Weights of a small mixture-of-experts language model, trained from scratch on English Wikipedia: a softmax router, 3413 steps.
Below are experts of layer 8 (counted from 0) of a mixture-of-experts language model. Rows are named router (the router's row for the expert) and show model dimensions 80-159. Each number is 500 + 25 x the weight over its row's rms, rounded and kept within 0 to 999. Numbers have three digits each.
Before each expert's rows: a language model's description of what the expert responds to. This comes from a sample of Wikipedia text that the model never trained on.

# expert 37
Decimals and unit suffixes
router:471501490455494523505482517524516561485476473505478477526537522520502539469517492564502466541452500477521547532509456499525518522495482509515505482509504513479492476492487493487473520522517500535509482529510515487504536514479506473491516450

# expert 44
Career and office events
router:504533463441479474513466498519491490534526535483510514511496503474427494518457521499522530505471461448484494490513504493512464497466499539497462504492479536454494485486488514507510502488490509467440521525496534533520503521484491505527471503

# expert 55
Subject pronouns in narrative
router:524494485495500507492488528516480555489524478459500512502511463534483516500511500492483485469516493505485476481498448499479457522538526463475470540494542496532450472483499481470509509487474504501499517503467529497464514508494485474506524521

# expert 47
Definitional is and term
router:507480493460479473534511494494501496519515462493519552468508514493536485493483555481509506498502495494466523491555483500525502469499517519534522509508516483501511493524504484509525434526563508483546493478493481525522501487499478500520491477

# expert 19
Preposition plus the
router:512480462507468537454508493495493542522507482460489532498470463469492501487485510476512526513482491520466509499495535486499466476508515532508479513487449511453467488511479486490521513502485486501479456536486485505484516467512487498515465547

# expert 3
Word-initial M/m pieces
router:480529485513564508511519515506523471483508491487510460504535487533532472519509504476474539522548494544504470474469484494492526481520522460543483460508535479466483437453518499492464525525487513492492465529504481513542494509492502484505504498

# expert 50
Foreign proper-name syllables
router:522480485520519496545516473519480500500529470503538509519481483496523447477504472466500494510494504518514494473491544494486510529541484452488460500500453488524480523491499488514531509517521499462485498517512533480477502458505535503517506506

# expert 29
Words before years
router:476504491503474525501538482519528475475454511504504493512479504507492492474513489519481513471560502497495483497510486459482549510549465481489509484515489465516480535501509495509524476496486494488480505481512423488508471505512527500506481509

# expert 31
Table cell separators
router:523490517485494513510526517518485541467485495519491506460508541499478506497470494538498492499492508504456514504495466471465469517532495475506521539501481513562513544472489525485519520496544505526484516453496468464496481481502495505463500482

# expert 18
Digits in data tables
router:525469519510511537528526506524491498548487447500502506511477459493460516471485501518463498514476506507516517500497509509468451463449512527542523473514511513494530487470535504510519485491527498474540514543531460495512485504512486506505553501

# expert 57
Word-initial consonant stems
router:566545504462496468494518534505496491478509528511456543472507495512529499531490480495517508499521500519499486500523525476503457518523508544489473471504487502520508499490475494534494497501447521500546498524537525475515470499497511483507462518

# expert 33
Years and dates
router:449479483500512507529482501464550450532481494511520522531533518547486518456531462508508510494502480476484517524517489491477535492463477487513534481482511497517476500492492477514537468459487522565480511513526484485529494504542505478483541507

# expert 40
Sentence-ending periods
router:518531544480523485494467529498513473465488478488511491519507556496479466499485486511461509469548495523485501492472500514509517480471468527480495478529506519556470546472495464499496499474463503482489479532487488530487512495476453501521538508

# expert 6
Sports table headers
router:461505528527520499477497523509482515532550534519503490514473466471555522509500515444495470526467474463508472474514493498457483505474524518489515472517478466474529511516468543516505503537567462504443489480546506528532500473505496512504494494

# expert 23
Superlatives and year digits
router:452524457473535492485495496477504471493514477556492516454563495510499452472524479476529477513511503486509425476475526503527541485494518520535544517520490508476490518510487568505516518492461495495471518532515465502539459517496531520519462520

# expert 42
Film and album credits
router:481502502541469490474468465535499472481486472476501501509428499489503557452506529505565519517535493503468460526487519490523525507508534495518518463508482511519498472491513494502505491518521495543519493493469532516485533507487509492516477505

# expert 20
Letter E, table cells
router:474505534509520503527462515486510551509553540495503507533521474479470519532501508483472480515489472489482495520503484515486473533494545505558486488449492460513521490503520511535490526498493503521476549525463455448543515458481537502505485475

# expert 34
Plural and -ation nouns
router:505476554514479517456507494536493500471461508497504524483491529511504496495476485519525515522437532481509487458461522501506473452425490463503481497495469471510523492454546461472493506479500513472487535532478448514496496497431473520500486479

# expert 62
Word-initial f and con
router:533517449515512511523525451540476547477544497499465480485481471472484448502497443526470524521441536485490519534496506467488520521502497527465472504511489512510527537527470525436495476528455460559524485481479532515493441505512500529499484528

# expert 58
Numeric table separators
router:490529541511509505492480512534531512492509494501478499509494491464498526472481499561521512532518521474480486489509461478522511453469503530521546519490466525494548512497510509480518515524510466485510549465496470491523482525508471561446498506

# expert 32
Institutional and topical nouns
router:498497497467484472483499531520516499513471485504549485468484492511503492542522499483500515488475478450489514444515517469478483493468448505490518502502504535459493521504470498475536502487523482517517474497503547558539532529493512500533475489

# expert 15
Institution and place names
router:537475490510468536512546502528525494532534483508492523524532500486517482544528536472495485538442478497514540466507510498526491474477499508513479503534535506498511505509485515521513514467533476474467494506512500472480511517516485487511506523

# expert 14
Infobox line breaks, el-
router:517470484476490418503500469509534446554541442494538497484472481491486510560470538487507508512501507490461517513466488491505490470474541525465456478502497514504487490489486554531535495487511498483493508511499490512471502496476471485494513535

# expert 27
Headings and list markers
router:500500486563511504492468534483533508496502487498469489506461480515501474502481489568500504491463507503503526524478516534488507492507515477542484517492491451503503469494541494455524506497493508505471510508519430489472436496477452520476478508

# expert 11
Technical and math fragments
router:500514555489487466513479529505498480492517480527469504483506508526511561492500509465514464491516513456491527467478457490500499498538512516489497515505492516485519495460550481488447516492451552474514496528568507457504516469500494479485508482

# expert 25
Large numbers, St, currency
router:513532513511493549493438538494467506499502505534504482487503518562513507494518484541523472545546493490498524526512481488525497507488479547516513499527508552532497527495517514480507499472495461497545544499511465456483473515501522506539524491

# expert 2
Taxonomic genus-name endings
router:457483524498461487504481519488470523510514480505492485513459455493493487513494526539525493516475516474491498498440532516505445480549524503486509467465485537430515458487511536495489461486512516469482504554559500528525522519475525480423499545

# expert 38
Infobox section breaks
router:517485515538507454495523524520501463502522539519480491517517522479489501537559503529517491524500500475506516494455460486482488529460544494472486493507491494469484532521500470532480501440550503508481524500539461497477525511509449481517478497

# expert 53
Verbs and verb endings
router:493495482527538464483475503499501493478485531496488512471450514547493487538468495504530508491479498491541513484510484536480471447500534482500512509521509532472460444462529543502508483520505532537515518476450502548493506503499493504500511510

# expert 61
Foreign-name syllables
router:551494460471486547549469463508493497495449448493492516492501528506477513475496527508522503467505491487563468487472534517487530552546502428459494517508508470531496505529499452515510529497534514467482538495509497472504516489488512490496519490

# expert 13
Table row numbers, dates
router:521494506524479544498484484479524503496463464524530488499510521505464532488524475549452474511526503463470522467528530543475493478510496504518505514505500449473476477533492492475479461484545493487525482527458474496535455479485487527507524503

# expert 39
Tables and sports rosters
router:473527490525518514514532476523515492533496525468511487555473465512514517486506486491501452501499480500524518463479509509483498513467459544504499513510470487455463526516465537534518504533533486505460450479499503495480504533474498539461491525

# expert 46
Line breaks, table pipes
router:509484516469529454503481508469492516517520521506513498541481561469527499496484480560500489483502494535457535498491466506545541545483483503503500521481490497477495482495534490522471472517551461509499477523532482463503523533510487494508499493

# expert 48
Latinate word stems
router:509487522518482448534501485510496476478485487491502532449505501462550443538463472480513527498490539484506472461503517453495504532498457523488517457493469474541518464521513523462514521503492533533533523498507550489549491538501510485487464434

# expert 59
Prepositions and function words
router:484503500534487505501484545477489475506563467461492509539519498475469493481485531520560524475500459507477473529488495537482485467511507509545476516468484505490452508520496521485504506472499514501462471509505464544474513497500516508464541545

# expert 5
Capital letter name starts
router:484525455490481499524454497530531544485465515501484466483531489524456544494500515463503551517494490510512505449484490511544525531495522444487486505509484536532497508473530481496484495478487486479515490510529536454472520458511510530523516517

# expert 24
Non-Latin bytes, place endings
router:497465556508536497478515496502528446497483478529469525518519487486473478521479519542535459493479467527530513526524496491541468499479455484523531462525512477545463519503509478514528535499496490508487529521528485467475499509502500526517498531

# expert 56
Past-tense verbs, counts
router:488502511482501450507506525503517522513473522522482512479524496553451457477481441474494470460449513502475539482500497492521451458500505524485536521527500489513501462519493527496519512509486530546501499483479543572479507510501472508474476495

# expert 7
Place-name second pieces
router:483494458558499559488528462506504524513495488476458487541525485499514480509544503496497459515515505510484553482507477484508482541520456492498460500510508496479537548480511474528527527542493488499478509459480554464468506479482518522524525512

# expert 9
Passive past participles
router:494504497475493453496482509460475496482488504501471514504454509490490490494460493507533527483472506484491479525505518494540468486460487492547493538501522515522518496466469517518506440559502509473529506500466520574529508481480557506460517485

# expert 1
Name-initial capitals
router:484467491541510549542515448532561505490446525501478467503551462492505521477484509467455478484556493525487494442503473510484513517504503521509436488486516525519507495503475469456474532519480495501492449466488500510467457476507509502519498501

# expert 54
Word-initial pieces in titles
router:508518502466507498486519474508536518499523489464556473513531475516525484462494502453506496484541501522470456497503473508487519547510491501465484515481498476513534447513498504535520473484515521520517499482454476474483511504477503512552454482

# expert 43
Standalone counts and dates
router:451467498503454517536518484506506448511478485535492512508546519526459509500468444485481492500483518486491531503489490535524494490455535528548529499485519477521532490481506532473460509510483521520504530494475505498512480512496497491471500476

# expert 0
Symbols, quotes, foreign text
router:515472539507495531484496524469483479504523504554518445498506507488523478475579502488509464519554506504488536537501472515509530530499487450506529533526492459485493461466544479499513493488483553515516538466476508469478512522480511501544483492

# expert 45
Be verbs before predicates
router:526532513466520490525500488530471496518480483505504560488493497504458509493472500533522536504492471496499518476566494486508501483476508512557502517515510492529488515510465442484501496496569483491437495506499489525532425444467474484518511477

# expert 51
Social and political adjectives
router:522520488498510518447522492533453531525529467487501501497479480521469514516500496482526478522461531453470456492459528465485503530489498497472517537517459487513533495493513491484532479506468482523547489490474536526495488520546501539489478465

# expert 17
Lowercase word-initial letters
router:494462508478503479489479490516487517515468522490498475513557477501555486503509485481456501499531501535529512485536474487488555527529479491461528520520527522494556465501492465470454527526437494502537505505480534510432515520513483492494516476

# expert 26
Paragraph breaks, section headings
router:519462493524520507477488528476484454458479509551465470518530529472560502487515489531461551481556514554535487495517489510531550523444495475485448471481486500549507566440479484521494482499457490493523485541507465512503510503503485488517509509

# expert 60
Indefinite article a
router:477481477474512546505545517490510512499516540518455472466561493493424460473487484467533486495491484523518493545514484468479454520518511482502515465490506526446482495494486523505489513498443496468462480523520497525514538485505536449499493523

# expert 30
D and J initials
router:524514568522530502458453466502510510520483473492504497461487483453507581471531506492469512488526473524478520478517492503495504495490496509509455483484514497515507514513502444449477502515511500503476514514499503529471443556512490513518526466

# expert 63
Given names
router:522501495529500475495461523529480553486490459475473492493490509481460518510510502475489499519499506509556495449511509545486513537522499461511500527493520478493536500531463477467499519490473536493465498538488516528495513516506524465504521500

# expert 22
Word-start fragments
router:526502466497455523508555480498501471463467548476533469473483504463520466541465488475521475535448515496468499512484503473513515520520507522475521551524530505497519490515507476475511516484446490518504485513493560497507543496479486487508457537